config = dict(
    activation='geglu',
    moe_layers=[1, 2, 3, 4, 5, 6, 7, 8, 9, 10, 11, 12, 13],
    qk_norm=True,
    parallel_block=False,
    grad_clip=1.0,
    decay_fraction=0.882,
    decay_shape='linear',
    train_tokens=198500000,
)
Below are experts of layer 9 (counted from 0) of a mixture-of-experts language model. Rows are named router (the router's row for the expert), gate (a neuron's input weights, with its number), up (a neuron's input weights, with its number), down (a neuron's output weights, with its number) and show model dimensions 0-95. Each number is 50 + 12 x the weight over its row's rms, rounded and kept within 0 to 99.
Before each expert's rows: "gets" lists some tokens that make up at least twice as much of what it gets as of all text; "raises" lists some tokens whose logits its average output raises strongly, later layers aside. This comes from a sample of Wikipedia text that the model never trained on. Tokens count by the router's weight.

# expert 15
gets: "\n", "on", "or", "er", "in", "ar"
raises: "gh", "iam", "ow", "ley"
router:69 39 49 41 65 60 36 51 37 58 40 63 58 59 67 43 41 66 50 71 32 58 25 38 40 44 55 64 40 41 18 44 60 43 50 51 63 56 41 48 37 59 43 27 68 57 52 44 61 56 54 76 68 39 67 54 73 39 52 56 51 52 42 46 45 31 42 66 64 53 56 23 52 58 78 58 54 60 42 45 47 64 50 36 69 45 58 47 45 69 48 56 42 43 50 53
gate21:41 48 46 58 58 63 55 43 54 43 31 56 55 45 34 49 28 64 49 70 51 80 51 61 50 66 29 34 66 61 39 69 26 38 53 52 49 43 27 56 47 70 47 57 38 41 58 55 39 30 65 61 47 54 55 58 38 18 55 57 53 40 70 56 63 47 65 70 56 48 48 40 63 39 50 52 49 53 59 61 53 48 46 23 55 37 34 51 63 67 52 68 54 35 49 40
up21:49 42 42 50 63 76 57 57 61 46 43 33 55 53 50 54 46 48 60 44 51 57 30 48 72 61 57 51 63 50 54 36 59 68 58 54 46 69 47 41 56 48 50 43 35 52 35 47 42 30 50 37 32 44 66 68 58 43 47 70 60 76 74 19 28 58 19 54 37 45 41 48 43 46 47 34 58 39 29 44 45 37 47 34 44 34 69 58 41 45 44 29 50 46 48 56
down21:69 58 75 37 66 51 50 47 50 78 54 51 61 37 24 54 68 51 37 22 40 36 67 59 68 54 47 51 50 56 63 57 43 46 38 62 48 61 32 66 55 50 47 60 60 48 40 53 29 50 51 47 42 22 25 39 66 31 52 53 59 39 62 54 30 62 47 53 60 45 53 47 60 60 41 42 61 55 43 65 44 41 65 49 48 46 50 58 48 48 35 31 57 37 78 50
gate22:68 56 58 41 58 45 59 48 37 38 43 40 35 49 43 66 50 62 38 28 61 30 43 56 66 54 47 33 37 32 60 47 44 37 72 44 69 35 59 30 49 44 77 41 36 39 60 54 45 53 23 59 46 42 45 47 41 48 56 73 29 59 54 25 63 48 57 31 53 41 34 55 36 65 61 57 65 45 54 37 44 67 54 43 62 40 36 62 52 44 57 70 35 49 54 59
up22:42 71 60 51 45 43 68 61 51 37 57 33 56 49 69 38 52 64 65 30 47 56 50 41 48 38 42 42 67 47 47 58 42 44 69 58 51 52 63 45 58 60 41 54 51 55 68 62 50 57 25 38 57 47 62 48 41 51 42 68 52 51 63 67 67 39 45 54 51 32 46 48 56 60 24 44 24 34 33 38 44 07 38 54 43 56 34 33 47 52 32 44 40 35 35 39
down22:51 64 34 48 57 56 40 76 46 39 52 44 47 62 51 23 55 43 04 55 56 56 54 28 58 50 39 63 48 60 51 38 43 41 45 47 52 59 33 42 48 43 50 43 46 55 32 60 52 57 59 50 54 57 47 73 51 51 75 36 42 37 38 48 36 61 44 48 52 51 19 34 52 54 52 54 36 58 68 66 82 33 41 50 47 46 50 46 48 39 33 51 48 67 42 70

# expert 13
gets: ",", " |", "-", " the", ";", "m"
raises: "aying", "isting", "ople", "om"
router:57 64 74 25 56 64 55 42 35 53 39 67 57 61 50 72 42 62 54 39 71 54 55 40 68 21 29 57 44 51 35 46 29 49 52 63 47 47 65 47 63 37 34 70 57 45 87 54 53 45 55 43 43 51 46 61 60 43 37 62 62 48 62 47 47 54 40 45 79 45 62 52 60 49 56 41 42 33 52 49 55 43 63 40 50 49 30 55 52 48 67 46 41 65 38 35
gate9:49 66 47 39 55 48 40 51 23 75 48 46 67 43 50 61 36 62 57 39 42 47 69 48 32 59 48 62 48 27 30 46 51 50 51 53 67 44 37 45 15 64 45 55 50 44 47 56 72 61 46 37 56 30 39 48 52 63 44 31 47 48 35 26 45 38 52 61 26 42 45 55 61 35 59 50 41 69 57 56 29 32 43 50 42 49 29 39 44 29 44 59 44 59 54 48
up9:42 44 38 50 68 65 37 57 61 56 48 55 72 75 64 46 70 48 37 30 64 33 38 55 56 45 63 43 50 67 68 53 44 41 70 56 17 33 51 46 57 52 74 35 48 45 43 52 56 23 45 56 36 43 62 57 44 65 61 62 45 58 42 59 53 58 58 65 48 59 47 39 50 54 47 38 53 64 47 69 35 66 67 54 66 61 38 32 39 52 42 29 49 43 53 66
down9:45 72 58 58 55 42 59 37 39 42 54 50 39 44 76 30 47 45 53 48 51 57 34 49 49 61 68 54 44 36 38 46 37 38 67 70 42 52 45 22 39 29 44 47 52 26 53 48 47 48 45 46 34 60 42 44 27 75 48 52 32 42 33 43 60 28 47 59 65 62 44 42 71 46 49 38 28 59 58 48 65 39 54 50 48 41 64 26 52 46 59 50 22 63 56 44
gate10:42 61 48 49 56 51 67 55 71 62 35 47 66 44 37 62 49 49 34 52 69 62 46 33 57 44 53 59 40 38 38 50 59 71 50 42 52 42 48 43 57 47 37 53 51 61 58 56 55 30 50 54 53 55 62 44 34 56 94 64 51 27 43 28 39 60 54 61 48 28 36 70 50 55 44 33 35 43 44 47 58 34 70 54 51 44 38 31 32 36 54 38 40 29 36 61
up10:56 37 61 40 64 68 66 47 42 52 74 52 74 61 49 44 53 46 32 46 47 74 46 44 65 41 66 44 55 36 49 40 29 42 59 53 47 32 32 34 48 60 37 53 54 63 50 50 49 54 27 41 34 48 48 41 55 28 23 44 44 52 60 70 59 56 52 40 40 85 65 45 30 34 55 50 56 59 42 55 43 39 65 56 48 60 60 43 62 51 45 69 49 60 26 54
down10:50 51 31 33 48 64 59 59 65 65 40 54 34 47 52 40 65 73 82 57 50 38 34 40 33 67 40 57 61 59 44 39 57 53 46 42 59 55 40 61 53 46 35 64 74 64 56 45 41 36 43 35 56 51 29 49 34 58 72 48 67 41 61 60 68 44 61 57 35 61 51 82 53 67 66 34 53 47 55 39 48 57 39 31 38 62 56 67 58 44 56 49 62 53 44 41

# expert 5
gets: " (", "c", "\"", " E", " R", "h"
raises: "ance", "ary", "able", "t"
router:33 51 42 42 44 49 55 49 43 51 54 19 47 60 47 42 52 60 51 32 67 44 61 55 70 81 41 50 57 32 24 38 66 36 74 66 50 47 42 73 54 45 46 51 31 61 50 47 49 48 45 58 79 46 31 45 52 47 51 62 54 54 45 48 50 36 39 59 31 42 68 56 49 42 43 59 37 53 51 31 51 32 47 73 46 43 70 28 41 46 53 36 52 42 73 55
gate21:32 40 26 63 33 39 49 39 44 45 52 55 60 13 43 25 34 56 35 43 42 42 47 58 65 46 39 58 38 36 20 57 53 39 61 55 54 31 37 53 29 68 57 62 29 42 59 56 49 70 31 32 57 68 41 73 42 44 43 51 66 53 58 52 52 38 47 61 47 54 41 50 43 41 57 30 52 42 61 53 54 56 39 44 59 46 62 69 47 49 46 54 66 47 60 45
up21:41 44 45 31 52 56 64 58 59 49 60 47 56 55 46 33 66 50 46 47 44 62 09 64 51 71 48 46 26 55 37 44 43 45 50 50 60 53 58 69 52 55 53 27 43 39 30 44 71 40 53 38 57 51 77 72 48 41 69 41 43 59 53 38 39 53 41 37 51 24 53 34 45 29 44 38 48 57 68 33 46 44 63 60 32 55 54 49 41 51 65 56 40 71 54 51
down21:48 43 50 60 79 50 53 58 47 83 40 46 47 33 43 56 62 57 47 30 33 43 61 41 42 63 43 54 51 41 44 57 43 61 54 54 37 60 50 58 66 57 49 49 54 53 47 41 58 66 49 36 43 38 42 34 69 30 44 50 50 64 42 44 44 41 41 75 65 68 74 52 52 63 36 49 80 51 45 78 54 38 75 36 62 43 37 73 59 46 36 42 54 37 55 56
gate22:66 62 74 58 49 29 48 43 55 54 50 38 44 43 51 43 35 50 41 36 77 28 34 64 67 59 47 54 46 27 45 43 49 41 49 47 62 56 54 45 54 44 76 48 43 15 56 66 56 31 15 82 41 51 43 48 51 64 50 59 39 53 51 36 56 48 55 38 28 52 45 38 35 58 60 55 63 45 47 43 49 58 62 48 50 54 49 48 40 26 52 63 37 48 49 60
up22:55 54 42 40 31 42 43 57 50 44 46 35 44 60 57 58 44 74 66 18 40 30 37 38 41 26 41 48 50 55 45 55 48 37 59 49 39 38 66 22 52 51 25 54 66 53 55 65 53 48 44 52 47 52 26 74 54 58 59 39 49 64 33 50 44 34 44 51 52 61 53 69 56 64 48 35 44 39 45 43 28 15 41 54 36 41 46 62 57 45 55 46 40 52 36 41
down22:45 63 35 39 55 59 31 68 44 47 70 70 31 74 29 31 42 49 24 56 61 55 63 28 62 58 52 73 38 47 53 47 55 43 53 51 48 51 35 35 59 51 33 34 56 58 36 57 63 59 57 37 59 59 57 51 48 58 68 60 60 48 41 57 19 51 43 41 59 31 27 43 40 49 57 51 39 53 68 51 67 57 44 63 38 41 50 60 46 54 45 58 57 68 46 70

# expert 2
gets: " C", " S", " H", " c", " P", " K"
raises: "ing", "aying", "et", "an"
router:63 28 57 63 48 39 37 47 38 47 47 44 47 33 37 58 66 52 58 51 64 38 43 54 44 54 10 53 53 57 66 63 41 50 24 57 38 49 47 56 60 30 34 47 38 56 58 57 40 53 39 63 55 49 32 22 54 53 38 42 46 54 76 34 55 29 46 49 64 60 52 34 44 31 32 46 49 45 51 52 36 43 55 36 58 39 67 70 43 68 51 52 71 43 64 58
gate21:39 50 24 61 55 60 51 45 25 58 56 52 54 33 46 54 42 43 20 37 48 41 34 50 50 47 31 53 42 49 69 65 54 51 48 53 71 29 32 52 21 49 44 53 35 56 41 63 41 61 50 57 52 45 38 77 28 54 70 37 54 54 62 44 61 49 57 58 38 37 53 39 70 36 58 37 46 38 42 37 31 50 70 52 45 42 49 58 64 56 38 56 75 35 53 47
up21:68 62 56 39 47 50 58 57 68 44 41 38 62 63 52 49 57 51 43 51 47 44 40 45 47 45 54 40 57 50 49 47 51 66 47 52 58 54 70 71 44 40 65 40 37 32 54 69 55 47 59 50 43 27 52 70 38 28 76 48 34 62 48 23 27 62 56 65 26 40 63 53 65 42 27 26 39 39 51 55 60 53 58 35 36 48 64 47 31 61 54 54 39 47 42 25
down21:50 54 77 62 49 62 48 50 45 71 42 58 65 55 59 41 55 51 52 38 48 41 56 62 38 49 65 33 46 58 63 63 25 47 43 64 33 50 38 70 57 52 63 51 67 41 53 46 43 46 52 44 50 38 58 30 56 46 48 24 57 53 46 52 16 48 30 66 31 45 54 37 59 41 45 39 48 47 56 55 44 47 48 33 56 75 37 52 60 48 42 71 62 44 08 44
gate22:79 33 48 54 68 42 47 55 56 52 53 51 42 50 48 55 51 33 47 53 62 35 48 50 52 44 39 51 56 51 59 54 53 55 66 50 55 35 74 32 46 31 50 56 19 47 66 79 77 54 29 67 44 33 45 50 54 44 53 47 51 56 66 20 58 45 62 39 33 48 41 40 33 49 45 30 63 38 53 39 46 53 77 46 58 56 53 66 64 40 40 70 57 56 58 46
up22:50 54 60 65 47 40 68 40 36 38 26 32 52 46 64 57 47 62 53 50 26 51 59 38 36 35 61 42 45 69 37 53 62 39 62 59 65 32 58 40 45 59 37 36 54 50 67 59 55 41 57 42 41 50 75 42 45 29 53 46 61 38 44 31 57 46 47 62 58 53 36 81 54 55 48 52 40 51 53 53 41 35 49 52 36 27 41 47 61 47 34 47 29 53 11 62
down22:64 55 48 31 65 71 29 54 70 53 44 42 50 58 43 36 68 58 44 57 53 53 50 26 49 63 30 59 31 33 72 43 40 59 53 64 57 30 50 39 64 54 33 29 42 77 40 57 33 48 48 33 61 47 54 47 43 60 41 64 72 62 42 40 38 68 53 42 60 68 55 43 35 45 45 58 37 71 51 48 47 45 49 63 41 31 39 60 27 60 46 60 51 59 45 49